{"n_layer": 9, "d_model": 320, "n_experts": 64, "experts_per_token": 8, "d_expert": 64, "d_shared_expert": 128, "activation": "gelu", "moe_layers": [2, 3, 4, 5, 6, 7, 8], "router_score": "softmax", "normalize_top_k": true, "routed_scale": 1.0, "balance_loss": 0.00562, "balance_bias": false, "router_z_loss": 0.0001, "n_groups": 4, "groups_per_token": 1, "init_std_router": 0.00913, "lr_router": 0.000926, "vocab_size": 5012, "norm": "rmsnorm", "norm_eps": 1e-07, "tie_embeddings": false, "optimizer": "soap_variant", "lr": 0.00592, "beta1": 0.95, "beta2": 0.95, "grad_clip": 1.0, "batch_tokens": 65536, "seq_len": 256, "train_tokens": 272300000, "steps": 4155, "dataset": "wikipedia_en"}
Below are experts of layer 6 (counted from 0) of a mixture-of-experts language model. Rows are named router (the router's row for the expert), up (a neuron's input weights, with its number) and show model dimensions 240-319. Each number is 50 + 10 x the weight over its row's rms, rounded and kept within 0 to 99.
After each expert's rows: "comes after" lists some tokens at least twice as common just before its tokens as in all text. This comes from a sample of Wikipedia text that the model never trained on. Tokens count by the router's weight.

# expert 59
router:49 58 27 40 74 33 49 26 45 55 53 54 61 38 48 51 54 57 69 30 78 55 40 46 54 33 50 52 49 42 40 56 49 65 50 53 58 51 37 53 52 51 40 41 47 47 57 62 25 29 56 38 61 56 58 55 57 60 53 37 53 46 58 45 35 56 66 46 38 35 43 57 45 55 45 51 62 39 47 54
up0:57 49 37 55 47 24 72 46 69 47 49 57 60 70 36 54 63 52 47 35 57 43 49 55 62 40 55 54 64 34 28 61 57 64 44 46 64 55 50 49 73 64 48 46 43 46 70 57 36 41 57 51 59 46 66 51 49 52 50 50 62 65 65 42 51 57 52 32 57 67 58 50 49 60 46 60 51 46 41 63
up1:52 56 51 54 49 47 49 45 62 27 33 49 62 42 46 53 67 60 51 34 42 45 52 51 49 36 56 43 28 36 44 50 49 47 51 59 56 34 29 52 34 51 59 41 49 52 51 72 54 51 63 36 30 25 48 54 46 61 45 62 50 30 48 54 53 51 38 51 46 56 52 70 64 52 59 48 57 43 51 39
up2:60 52 46 58 43 42 56 55 51 50 55 52 40 40 45 55 53 40 55 61 41 35 44 58 60 42 62 29 57 63 60 50 36 55 34 69 49 61 30 45 41 39 58 43 53 36 40 54 53 38 37 44 68 61 47 49 49 61 53 47 63 47 43 52 53 34 44 73 50 65 57 41 44 40 64 44 34 53 51 43
up3:51 45 60 58 50 54 39 46 54 40 83 71 38 44 50 77 63 68 47 41 62 63 55 34 59 36 50 34 57 43 31 80 47 45 48 54 38 42 43 56 49 24 46 46 36 43 44 46 51 47 44 55 73 61 44 51 49 40 56 50 44 40 63 39 31 28 52 68 41 39 45 47 55 44 46 44 54 49 53 49
up4:34 22 41 44 41 49 53 41 50 31 52 57 38 49 53 55 69 38 36 71 58 55 54 58 66 46 27 53 34 38 42 45 32 29 46 55 48 59 57 53 46 38 50 45 47 59 49 30 46 44 45 58 62 54 44 30 39 69 39 46 43 66 46 57 30 53 58 55 32 48 49 61 38 66 37 56 58 63 58 50
up5:62 50 43 48 47 58 37 50 39 48 71 36 57 47 65 45 52 50 48 46 61 66 43 46 59 53 43 44 42 54 61 48 42 43 48 73 47 42 38 48 37 66 55 60 39 43 57 44 67 49 60 64 57 34 42 38 52 58 51 51 54 60 63 48 49 50 59 45 40 32 43 61 44 64 57 32 49 46 50 46
up6:54 31 48 44 55 49 50 51 35 62 50 41 41 37 38 41 49 55 61 43 52 63 49 39 59 51 59 48 38 51 64 53 63 50 41 44 40 42 53 40 50 42 68 46 54 65 70 60 47 39 68 63 51 49 46 47 60 38 51 38 69 65 38 42 59 45 52 44 36 40 50 51 47 48 29 42 45 49 54 32
up7:52 44 51 49 42 41 56 43 49 52 55 52 63 42 42 45 67 53 45 44 42 57 62 66 51 42 49 45 51 37 51 34 67 42 47 48 28 65 29 60 62 65 48 35 30 51 52 48 41 52 60 50 48 47 52 54 39 43 57 43 50 33 66 51 47 52 58 51 57 45 33 65 55 43 60 41 40 70 53 42
comes after: "\n", "1", "0", ")", "6", "3"

# expert 31
router:50 58 51 57 43 44 47 56 37 51 32 54 70 26 45 43 65 70 63 58 45 44 36 58 61 39 49 18 32 44 45 74 47 45 41 46 49 54 31 40 47 73 64 71 39 33 42 59 40 39 58 46 55 60 46 58 43 46 51 42 63 73 55 73 43 51 55 42 45 52 34 40 48 55 57 63 42 49 54 49
up0:28 29 41 48 42 41 44 51 46 50 50 55 60 56 53 48 66 66 53 31 57 38 52 43 52 50 45 31 31 51 57 54 50 51 64 47 53 52 50 35 65 47 80 53 29 50 56 54 36 59 48 40 70 41 59 46 54 56 62 54 48 53 47 64 54 56 70 35 52 39 47 41 56 37 61 60 57 38 49 60
up1:34 50 60 52 52 54 47 35 61 55 34 46 68 44 42 40 54 53 29 29 44 79 40 58 50 49 55 45 37 46 52 32 45 38 26 33 48 59 44 47 40 50 59 43 64 45 38 60 51 63 60 46 47 64 67 49 54 63 56 46 47 49 52 30 58 46 44 60 34 50 33 61 49 54 46 49 34 39 62 46
up2:46 62 42 61 65 52 54 39 51 52 53 45 51 58 63 59 60 42 56 71 49 40 42 25 66 49 59 40 74 66 56 56 31 62 39 57 46 70 44 53 47 60 52 60 42 64 47 48 34 58 43 49 48 52 46 60 46 39 47 47 39 56 70 47 40 66 50 45 50 38 45 49 63 54 59 57 36 39 58 47
up3:46 50 57 61 37 46 54 45 52 53 56 47 51 44 65 60 51 50 61 59 63 38 57 41 44 56 38 52 59 67 58 52 53 56 49 65 58 44 48 24 59 51 50 73 44 63 55 48 33 36 65 39 48 43 38 52 35 41 53 47 44 53 53 62 44 46 52 47 63 57 50 41 48 61 40 40 46 55 44 47
up4:61 45 34 53 40 41 43 51 36 42 32 49 52 32 55 31 62 41 57 41 45 66 59 48 27 44 40 41 43 46 50 53 65 33 35 42 53 43 65 52 51 58 55 57 54 36 53 64 50 37 55 55 45 32 50 38 46 58 41 38 41 49 45 60 44 54 42 58 51 46 48 47 55 62 66 69 43 37 64 46
up5:42 47 51 51 50 45 43 58 56 28 48 40 57 48 42 53 53 54 66 66 46 48 49 62 51 37 40 49 51 51 48 69 69 36 58 46 48 63 38 49 49 66 39 47 56 40 52 35 45 50 66 47 41 55 45 36 32 43 41 35 36 47 36 72 69 47 54 48 51 48 60 49 55 56 56 35 43 42 54 64
up6:54 48 42 34 58 51 62 47 50 54 63 44 62 43 48 57 36 51 58 30 69 29 58 46 65 50 47 39 35 45 49 49 52 56 47 52 59 47 36 39 29 44 55 51 55 50 47 48 45 47 40 35 54 46 35 65 65 43 57 50 71 41 53 59 59 49 37 49 55 56 69 36 30 50 45 45 54 56 50 57
up7:50 46 65 41 47 42 43 42 33 53 42 47 56 55 57 68 52 61 50 32 50 46 35 46 57 49 52 42 28 82 46 55 49 50 53 61 48 44 49 51 38 60 60 51 31 31 49 66 48 66 44 52 41 57 45 48 65 43 39 35 62 73 59 53 45 59 54 37 42 39 47 46 56 53 46 57 45 53 53 51
comes after: "\n\n", ".", "\n", ") |", ";", "s."

# expert 44
router:45 46 37 31 49 37 54 55 19 39 51 50 45 58 60 57 58 48 60 42 67 43 45 62 55 46 66 58 36 38 61 77 54 46 62 53 53 51 50 49 44 72 61 55 49 50 52 65 32 41 55 54 49 47 44 67 46 63 57 41 56 42 49 61 30 40 52 52 47 51 41 42 53 45 59 55 52 27 46 34
up0:37 57 54 60 50 41 52 51 47 68 50 51 43 52 52 46 61 60 56 42 61 64 47 47 57 47 52 68 47 46 50 50 28 30 43 64 55 34 50 37 41 61 61 42 46 52 57 61 51 46 36 52 58 40 45 52 53 58 46 50 54 52 43 67 59 46 70 44 63 45 56 58 37 53 67 53 53 35 47 59
up1:42 44 23 54 57 42 31 61 60 53 58 53 57 52 42 68 28 53 38 50 48 58 47 56 36 52 31 66 55 39 40 46 52 42 32 46 46 44 51 59 44 59 38 38 56 65 50 52 53 59 63 50 57 61 51 62 65 40 41 59 38 31 44 48 32 58 51 46 40 55 54 36 43 56 54 50 43 68 43 40
up2:68 62 55 67 40 48 40 45 51 45 52 49 47 55 49 55 45 58 41 50 43 46 45 29 61 46 44 42 66 67 47 69 53 56 60 46 53 67 48 57 57 54 52 34 44 61 35 73 54 34 56 60 34 49 53 66 55 33 53 65 66 58 53 46 60 51 45 59 50 49 52 33 50 56 52 60 56 52 40 55
up3:42 37 57 51 41 54 36 48 40 28 65 51 48 60 57 27 47 55 46 59 47 31 68 50 51 47 44 34 43 35 63 52 50 68 57 55 55 46 42 58 46 35 77 49 49 48 61 69 51 39 60 44 48 37 48 56 58 42 47 62 43 59 53 64 61 59 39 43 60 48 49 80 54 40 46 59 59 36 53 59
up4:48 53 41 48 43 41 48 52 58 55 50 35 49 53 47 46 36 51 48 52 67 57 33 55 57 51 57 46 60 52 26 45 55 38 53 58 62 46 52 64 36 66 46 61 37 36 56 66 57 38 50 51 41 60 47 50 56 55 45 41 54 55 66 37 46 55 50 54 53 52 41 34 43 65 57 48 55 40 53 52
up5:55 59 29 68 46 54 64 50 54 45 40 52 57 60 41 58 64 48 64 62 42 41 55 45 46 51 55 46 56 43 63 52 37 56 62 77 45 67 53 45 26 49 45 41 52 57 29 52 45 55 65 50 45 67 44 51 64 58 59 47 51 62 37 36 51 53 78 24 55 54 46 56 57 65 59 43 57 57 67 55
up6:41 67 38 43 34 53 55 52 54 36 56 41 54 44 54 48 66 35 55 53 39 42 63 45 52 34 62 44 44 53 53 56 62 30 56 56 50 40 48 44 37 52 38 40 60 61 55 44 54 23 40 38 61 44 48 42 51 61 40 34 49 49 54 61 41 45 73 48 49 53 59 54 51 63 39 49 66 52 70 50
up7:49 39 33 45 53 46 45 43 29 48 34 65 44 72 58 63 52 55 70 50 75 54 55 56 40 54 43 47 47 53 38 36 40 59 69 61 58 62 50 37 53 35 50 55 57 41 38 43 34 66 52 48 45 48 52 48 62 53 39 50 61 50 42 55 46 56 51 68 51 53 56 53 43 61 62 64 41 64 54 48
comes after: "2", "1", "8", "88", "9", "90"

# expert 4
router:44 53 48 46 44 42 59 53 48 52 36 51 60 42 63 56 56 67 56 46 58 39 39 70 56 46 40 47 52 39 43 52 70 60 48 62 60 60 42 51 53 48 63 41 50 38 39 60 33 35 57 66 43 28 27 49 67 57 39 40 63 37 28 45 42 47 53 39 38 55 44 47 39 75 65 49 44 42 66 48
up0:38 41 48 65 46 62 38 44 53 51 52 46 44 57 70 48 69 59 51 51 36 55 64 48 46 50 52 46 49 42 54 60 51 42 65 74 49 55 49 56 38 72 61 52 37 43 49 67 52 67 49 55 62 51 21 32 51 62 40 60 62 59 38 50 42 43 48 37 49 42 46 57 35 48 57 48 34 46 60 64
up1:45 41 54 57 56 39 51 43 42 37 47 45 60 53 49 66 34 42 48 53 58 57 61 72 53 47 50 45 46 38 36 54 49 57 64 62 56 60 48 29 41 44 70 43 50 55 52 42 44 55 60 54 60 38 49 53 49 43 65 26 61 49 32 59 50 54 38 51 46 55 46 50 47 38 47 55 45 58 59 38
up2:58 62 53 58 65 43 39 54 46 49 39 69 54 49 47 61 26 58 60 31 55 44 33 59 62 42 45 43 54 45 36 65 50 73 58 41 61 70 40 49 54 47 48 58 69 44 44 36 41 39 46 35 64 66 53 44 45 50 67 47 38 53 46 52 52 72 34 38 37 47 51 58 51 55 49 59 36 63 38 40
up3:48 61 54 29 57 51 67 48 54 26 37 47 53 36 51 43 56 46 50 39 58 57 50 34 51 43 63 39 67 20 39 55 49 59 37 66 47 61 48 35 35 43 62 41 57 53 41 45 49 51 57 52 39 59 45 54 49 58 61 66 55 51 31 36 44 53 55 42 50 68 46 40 44 30 41 71 46 48 37 38
up4:49 47 57 52 59 42 42 35 62 39 53 64 51 37 60 40 49 62 53 58 48 35 51 60 42 35 34 43 50 53 68 33 62 57 50 35 41 46 62 47 67 47 60 61 45 51 37 49 47 57 56 44 38 49 62 49 52 53 62 52 49 67 44 62 53 46 63 59 31 53 69 69 38 56 34 45 48 56 54 57
up5:41 47 38 47 68 35 62 46 59 55 33 50 51 47 35 53 35 58 44 50 68 46 55 55 77 50 55 49 48 33 49 57 35 61 38 64 55 48 44 53 50 35 55 60 33 75 53 42 40 50 43 62 53 56 36 55 60 61 49 55 59 65 43 40 31 63 51 44 54 39 34 51 51 72 55 46 57 42 37 57
up6:39 57 42 43 65 53 68 42 66 42 37 51 50 57 53 38 48 44 53 42 51 45 64 56 52 55 66 47 31 58 48 44 47 46 61 73 60 56 43 32 53 25 61 36 46 51 49 37 61 45 46 56 48 44 50 51 56 58 52 50 56 72 55 57 27 54 50 55 50 49 58 44 45 70 52 52 43 51 61 49
up7:55 60 51 52 23 44 67 57 59 29 43 37 69 39 58 44 57 55 56 50 61 47 58 45 50 49 33 42 55 54 47 51 59 29 53 47 59 54 54 46 65 58 46 53 43 35 57 55 61 56 60 51 59 31 53 50 56 46 51 63 43 33 40 62 37 38 61 52 49 45 48 50 48 56 71 78 35 37 51 60
comes after: " ", " | ", ": ", "–", " of ", " ("

# expert 58
router:35 54 36 52 57 43 56 41 43 52 58 63 38 36 58 56 67 49 39 47 51 40 35 61 56 52 53 39 45 43 61 67 58 57 49 53 53 58 43 38 40 46 42 54 50 42 34 53 55 46 71 49 48 54 42 65 55 44 55 41 71 55 55 51 47 44 51 41 41 48 57 35 47 54 45 61 42 58 49 67
up0:48 52 56 47 62 47 70 18 47 36 52 37 39 47 54 46 62 55 52 55 41 78 45 54 52 51 57 36 41 41 46 46 51 30 45 69 57 41 41 36 53 45 43 51 26 35 54 45 50 51 79 48 59 52 54 47 55 46 33 48 45 61 49 35 64 46 55 46 34 28 60 25 44 48 32 54 42 49 63 64
up1:52 61 45 48 63 49 56 40 62 66 63 45 48 40 32 56 52 36 57 51 50 56 51 54 68 56 55 51 58 36 45 45 24 52 59 45 69 25 54 59 43 64 45 55 71 42 41 53 43 44 49 47 58 33 39 62 58 62 52 49 49 74 56 35 46 33 45 47 62 47 43 45 47 42 59 58 33 59 25 51
up2:46 37 43 48 43 53 49 53 56 41 50 42 70 57 52 58 56 45 49 56 53 44 46 45 42 50 42 35 56 58 37 52 64 54 48 26 40 53 60 55 34 56 44 65 52 71 49 38 45 48 43 63 57 53 48 61 64 60 48 42 44 47 24 40 61 32 43 53 38 59 72 40 64 41 59 50 61 54 51 43
up3:43 34 41 60 60 37 50 42 46 38 67 43 51 48 53 44 63 46 69 40 54 47 42 56 58 39 48 48 38 55 56 59 47 50 62 51 64 51 43 45 61 38 55 55 55 53 46 53 43 68 58 56 59 53 57 52 37 43 54 49 55 49 46 52 62 49 66 66 57 68 48 46 55 61 75 59 57 48 54 77
up4:39 43 56 55 52 50 55 46 51 50 37 36 51 42 44 52 47 46 56 54 44 54 53 61 40 52 60 59 58 41 51 35 53 30 48 33 43 45 43 44 56 48 46 51 37 44 56 47 42 63 54 44 64 60 63 62 35 50 51 45 61 47 48 29 25 60 38 46 56 35 45 32 41 60 45 54 51 40 59 34
up5:52 57 58 60 54 54 61 49 39 55 61 60 45 40 55 48 61 65 48 67 65 50 48 58 70 49 47 34 33 36 52 44 49 49 36 41 41 26 63 44 56 34 59 44 66 45 54 53 68 35 52 37 69 54 43 49 54 40 31 52 41 36 53 61 29 55 44 38 52 57 43 47 43 39 58 45 43 50 28 44
up6:53 56 60 54 51 50 68 56 38 59 64 60 57 49 43 54 60 50 57 49 43 39 56 35 40 43 56 57 55 36 35 52 63 51 58 69 55 46 59 32 54 47 52 51 52 46 32 55 59 51 55 27 47 37 34 57 37 46 41 44 47 57 70 46 34 40 72 42 43 52 66 65 45 33 28 54 49 44 49 32
up7:49 46 42 46 52 54 36 56 46 45 63 56 69 47 34 48 43 53 57 39 54 42 42 45 36 55 58 30 51 36 62 62 64 50 46 56 41 41 50 45 41 49 36 51 45 56 56 45 46 52 65 47 45 37 74 52 43 61 39 46 54 61 40 52 47 59 52 51 52 48 47 59 56 57 61 70 59 40 44 50
comes after: "–", ".", ":", "5", "0", "6"

# expert 22
router:50 66 46 41 42 59 44 52 54 54 46 62 48 30 55 51 64 46 48 30 39 43 52 42 52 51 48 45 43 51 33 34 73 37 72 42 39 40 43 43 52 50 48 63 44 36 52 64 46 41 54 43 29 43 40 58 52 51 40 47 61 40 39 48 44 50 56 39 28 48 59 47 43 65 56 49 47 44 61 36
up0:52 52 39 58 42 30 58 54 58 40 60 58 61 35 69 49 42 52 39 43 42 51 54 32 54 54 56 52 37 46 48 42 58 42 55 46 46 45 57 45 54 62 51 56 58 21 43 55 41 28 54 58 58 59 69 44 63 52 62 54 57 53 52 25 51 57 48 48 41 51 63 39 58 55 43 53 49 62 61 56
up1:62 37 43 52 48 43 49 35 43 48 39 44 52 38 67 55 55 38 60 40 53 64 43 46 41 55 67 46 51 51 51 66 30 50 50 56 53 56 30 56 40 50 73 61 54 47 48 42 60 56 54 76 36 49 55 49 61 50 63 56 49 57 46 53 37 67 45 67 45 79 56 31 43 49 43 55 63 55 59 60
up2:38 49 37 19 37 56 42 72 51 44 34 63 35 55 38 42 45 54 66 46 47 53 55 52 40 56 59 25 47 38 49 42 31 57 60 51 48 55 43 54 55 47 51 47 38 58 48 52 51 46 54 34 50 45 27 34 38 41 49 29 64 50 45 39 54 46 53 41 44 59 51 50 35 53 50 53 42 37 69 45
up3:42 57 45 54 45 55 73 48 62 61 53 85 63 27 39 45 50 47 53 51 29 41 55 49 47 51 40 42 57 61 57 64 70 56 42 60 48 53 46 57 41 61 47 62 44 60 32 51 42 37 58 41 58 38 64 56 57 67 57 50 49 60 64 46 49 62 42 63 49 47 36 60 39 69 52 64 61 68 55 13
up4:50 51 34 57 49 57 40 30 45 51 31 53 39 53 63 49 62 67 44 44 40 47 48 53 52 30 41 42 51 58 38 47 58 51 59 53 38 31 51 51 56 60 46 52 62 51 40 62 72 50 61 43 57 42 34 50 53 83 67 58 61 32 56 63 66 59 48 55 47 50 42 49 49 57 40 35 50 56 59 39
up5:73 38 47 37 44 52 58 37 46 72 58 64 54 37 63 39 63 33 55 49 50 60 53 62 50 68 37 45 44 46 35 42 51 31 64 57 55 48 49 38 36 61 59 46 42 47 43 57 42 36 53 47 55 51 51 34 37 55 38 43 57 50 52 51 43 55 52 38 39 56 66 43 48 58 52 51 51 45 66 62
up6:52 55 48 46 34 35 46 49 67 63 49 52 52 73 55 28 55 64 48 56 39 52 37 43 34 50 56 35 59 68 55 53 58 56 54 54 64 47 60 59 48 36 56 28 54 41 32 54 60 54 35 55 36 38 31 50 49 56 51 46 53 70 65 63 52 59 47 55 49 50 53 31 56 66 55 48 37 23 45 53
up7:49 52 59 36 59 40 63 40 51 46 58 52 55 47 53 52 67 28 40 48 34 54 45 50 43 64 88 67 50 46 43 50 48 39 44 35 65 48 44 53 55 53 72 40 26 40 54 48 47 67 47 44 36 46 45 59 61 44 51 40 48 44 47 39 48 61 43 55 59 54 38 53 64 60 62 44 36 48 48 46
comes after: " |", "0", " | ", "\n", "\n\n", "; "

# expert 41
router:33 45 59 31 43 33 39 55 53 52 65 78 33 38 63 49 53 42 34 47 52 35 63 53 66 38 46 63 59 44 51 36 76 35 62 41 52 51 41 48 34 49 60 55 44 53 62 46 65 39 54 77 39 46 45 57 50 51 51 52 59 65 54 49 49 47 45 30 33 50 39 41 34 51 46 60 54 60 60 55
up0:62 43 43 48 45 39 49 59 45 48 59 54 35 41 54 47 44 48 46 47 35 38 52 57 47 71 45 62 47 68 57 55 48 68 55 55 68 50 58 52 41 48 58 47 48 58 41 67 36 43 63 46 40 51 38 52 47 41 54 50 41 53 42 67 39 54 65 48 32 54 56 42 58 52 50 58 55 52 89 51
up1:38 55 63 57 34 59 35 50 55 55 48 54 46 67 28 60 56 35 64 53 55 57 35 63 54 57 41 62 51 58 48 52 43 56 27 61 35 63 44 34 58 38 61 55 47 53 27 65 58 53 50 47 41 43 34 41 54 41 72 63 54 42 31 62 46 49 51 45 54 34 42 55 48 49 40 53 52 54 60 70
up2:46 40 34 55 57 50 42 57 68 40 66 58 56 39 44 54 48 39 57 43 49 30 50 81 62 49 49 51 58 62 50 44 55 33 57 31 63 54 54 54 56 30 62 42 50 43 30 37 33 45 61 66 48 59 41 50 69 42 53 61 44 47 34 57 36 56 51 51 53 43 50 46 61 60 62 45 51 55 56 66
up3:46 42 42 42 54 44 43 48 60 46 51 48 38 53 49 52 50 45 56 43 61 51 52 42 37 50 54 41 53 42 45 57 46 58 20 44 60 54 49 55 55 42 75 57 53 52 37 45 67 46 47 36 39 54 53 59 75 56 51 51 53 52 37 48 51 56 61 53 41 66 64 56 42 53 62 51 65 40 62 62
up4:73 48 48 42 50 52 65 35 59 60 50 44 41 53 56 55 38 57 36 55 65 32 60 37 69 43 53 56 52 52 33 56 48 54 43 53 57 38 53 60 43 64 62 51 63 40 63 41 65 41 47 61 49 59 27 45 46 48 54 41 25 39 39 61 40 44 32 49 37 58 30 37 43 64 48 61 61 50 39 32
up5:61 57 38 48 33 53 45 46 54 57 48 62 61 51 47 47 60 50 48 57 47 49 54 55 69 40 56 49 51 48 46 36 48 24 31 63 49 59 48 36 42 39 48 57 57 55 45 57 40 42 32 62 62 55 38 36 47 35 51 39 48 53 46 72 32 47 47 58 52 73 52 39 57 54 66 60 69 54 47 48
up6:39 51 68 32 49 57 41 56 53 48 43 54 50 55 46 32 39 60 41 44 46 42 45 61 44 29 59 45 64 37 40 40 55 27 41 40 43 46 67 52 51 45 62 54 53 47 65 46 61 45 54 55 50 50 36 54 45 46 55 50 60 37 46 65 59 35 55 37 43 50 31 35 61 53 56 60 62 45 53 53
up7:47 67 45 43 72 40 37 38 53 31 49 46 59 42 52 51 57 50 52 60 54 52 43 37 39 42 42 57 48 44 47 44 66 65 58 44 47 30 66 53 50 47 58 49 46 50 51 69 34 46 46 55 38 55 48 55 38 43 66 59 48 48 54 36 74 52 60 60 34 49 45 46 57 47 57 52 63 67 58 35
comes after: "-", "\n", "2", " (", "- C", "- "

# expert 36
router:45 49 60 43 41 41 45 65 44 64 56 53 49 56 53 61 54 55 51 52 56 26 34 57 61 34 60 39 37 38 59 75 60 54 61 45 61 50 50 49 54 58 52 43 41 49 42 43 39 31 56 55 45 44 43 47 54 52 44 40 61 54 35 63 44 38 45 59 48 62 48 38 60 69 63 50 45 43 56 44
up0:56 46 41 39 47 59 41 31 76 53 46 53 37 41 39 62 46 56 43 50 61 58 51 67 53 48 52 33 35 54 59 48 43 48 50 42 29 64 53 44 38 54 56 46 49 50 44 46 65 34 68 51 48 46 57 48 52 68 64 48 48 57 75 41 44 50 43 24 45 64 47 67 33 53 70 48 61 30 57 54
up1:50 53 43 49 39 50 50 54 63 44 45 46 51 54 48 46 54 44 42 47 39 54 53 72 54 56 58 51 71 44 54 45 53 63 61 60 49 50 25 49 38 46 46 57 55 37 50 57 57 37 45 47 58 48 62 55 37 53 47 41 42 62 69 45 49 36 53 31 51 52 51 81 47 43 49 54 40 58 60 60
up2:46 52 49 66 31 41 53 49 56 30 71 35 60 52 56 40 44 38 41 55 44 41 48 43 75 44 53 46 53 32 66 50 55 42 59 40 37 44 40 40 54 65 43 50 38 56 55 39 64 42 41 49 32 41 38 48 60 50 61 39 50 34 63 80 44 52 49 40 53 59 53 57 49 41 55 61 64 45 55 42
up3:47 39 43 54 41 71 47 54 42 52 49 55 54 62 54 45 48 42 47 33 40 48 56 44 29 57 60 53 49 35 40 47 16 60 44 41 25 59 44 56 47 41 38 58 39 65 39 59 42 36 58 45 48 49 44 46 63 64 37 53 35 52 36 58 47 49 48 57 51 59 59 52 50 44 63 51 50 40 57 50
up4:49 51 52 52 50 29 44 47 52 50 58 50 38 46 74 51 51 51 46 57 73 40 57 42 38 41 49 36 52 57 41 52 52 49 46 46 56 46 66 56 66 56 46 39 36 50 63 57 46 44 46 45 50 55 61 55 58 70 31 39 63 55 56 33 29 31 48 69 51 64 55 50 50 53 58 38 39 34 46 42
up5:46 44 41 51 27 59 42 48 60 60 38 31 52 68 65 53 50 43 50 59 56 43 59 43 55 47 51 55 62 48 49 73 36 40 61 64 38 56 58 42 51 48 40 73 37 55 51 44 56 55 61 53 44 52 64 57 58 52 47 30 51 53 48 57 59 61 57 26 45 62 59 50 51 70 44 71 57 36 57 50
up6:50 54 38 53 48 52 56 39 59 57 58 49 63 53 40 39 45 49 53 40 51 35 50 41 67 52 48 46 44 51 40 78 51 40 52 45 41 61 72 39 45 59 51 61 50 79 53 53 44 48 46 47 56 48 56 35 61 54 44 37 59 46 48 64 52 48 67 58 63 39 41 38 48 50 54 61 43 33 71 67
up7:38 46 45 40 61 50 34 50 45 48 42 54 44 67 72 46 48 50 54 67 53 31 60 51 44 54 60 66 29 49 47 42 37 23 41 66 45 40 56 53 47 44 46 52 38 63 48 50 30 46 49 81 40 41 50 46 30 35 44 46 53 59 40 43 59 58 46 62 43 29 49 38 60 68 69 68 60 48 44 56
comes after: "1", "2", ", ", " (", " in ", " "

# expert 1
router:46 57 48 51 31 43 40 56 42 73 44 63 72 39 55 50 46 55 54 59 45 47 41 57 56 63 41 30 44 48 29 45 64 33 57 42 43 64 22 58 29 50 45 75 33 55 39 44 38 37 65 38 40 53 33 56 55 48 49 48 70 56 73 59 57 50 48 59 35 42 56 52 53 67 63 50 52 57 62 40
up0:46 57 62 58 67 60 74 74 49 66 59 50 58 54 47 59 72 53 32 49 53 50 43 62 67 50 53 42 47 42 45 26 35 38 53 63 37 48 33 45 38 42 48 57 41 64 47 38 54 68 42 54 43 44 45 60 40 54 56 51 62 47 50 37 43 47 60 50 55 51 51 45 34 41 52 55 51 43 43 44
up1:64 42 53 59 44 51 56 67 70 68 28 51 58 79 52 47 33 41 42 47 57 53 45 49 49 54 30 54 49 46 54 64 58 59 56 46 51 48 60 48 47 48 43 46 40 47 56 48 57 42 38 48 61 54 45 54 43 45 52 48 62 42 51 51 38 36 50 50 62 58 35 54 46 58 60 51 56 49 67 45
up2:30 62 72 57 41 56 62 54 56 37 57 63 56 40 43 38 55 29 36 58 48 34 48 50 32 30 41 43 45 58 51 47 51 52 46 45 58 61 52 63 40 47 61 37 51 69 51 53 63 65 44 50 52 65 25 51 66 71 78 52 53 52 45 36 33 51 66 63 41 65 68 43 57 55 63 68 43 54 69 46
up3:50 71 68 39 50 42 51 44 49 62 36 70 55 35 40 29 50 52 68 61 46 61 52 60 51 55 39 51 43 45 53 68 47 20 57 36 41 48 43 46 48 57 35 49 39 48 57 55 62 38 38 54 66 58 44 64 36 51 27 45 32 51 53 61 48 36 44 46 52 51 47 59 41 70 62 44 60 42 53 54
up4:52 56 34 48 59 40 49 43 43 45 59 44 61 52 41 45 49 57 40 41 41 56 38 46 42 62 47 44 53 51 35 27 45 40 49 55 45 67 38 38 53 46 40 45 20 44 32 59 56 44 46 51 50 48 48 51 41 62 45 39 53 36 51 48 56 44 42 52 40 33 47 52 42 41 40 36 45 60 72 25
up5:32 38 59 61 53 33 43 41 31 48 53 69 35 45 40 66 60 63 78 52 58 41 52 62 67 52 44 50 33 59 48 51 62 42 32 64 60 44 58 61 57 48 42 46 47 64 35 46 40 53 74 53 53 71 38 38 43 37 52 46 52 45 59 53 48 51 53 64 47 66 68 45 49 66 69 48 64 58 39 55
up6:50 61 49 54 50 45 67 48 38 60 47 43 64 45 48 64 57 60 54 53 54 47 60 50 58 66 56 55 25 57 40 37 48 49 69 47 37 41 46 51 52 51 58 31 73 48 57 54 53 36 46 35 58 50 53 67 42 54 68 50 56 67 53 76 50 44 42 45 60 55 44 44 44 44 54 56 45 38 40 46
up7:52 66 42 62 43 51 19 31 41 59 50 34 52 46 47 35 52 55 70 65 54 51 53 44 56 40 67 43 45 38 54 33 56 52 40 55 52 58 39 36 57 59 60 52 30 40 46 43 43 65 57 33 59 54 41 53 46 40 54 45 59 48 60 50 67 49 63 55 49 41 44 38 49 62 50 64 58 50 56 45
comes after: " | ", "| ", ") | ", " on ", "; ", " / "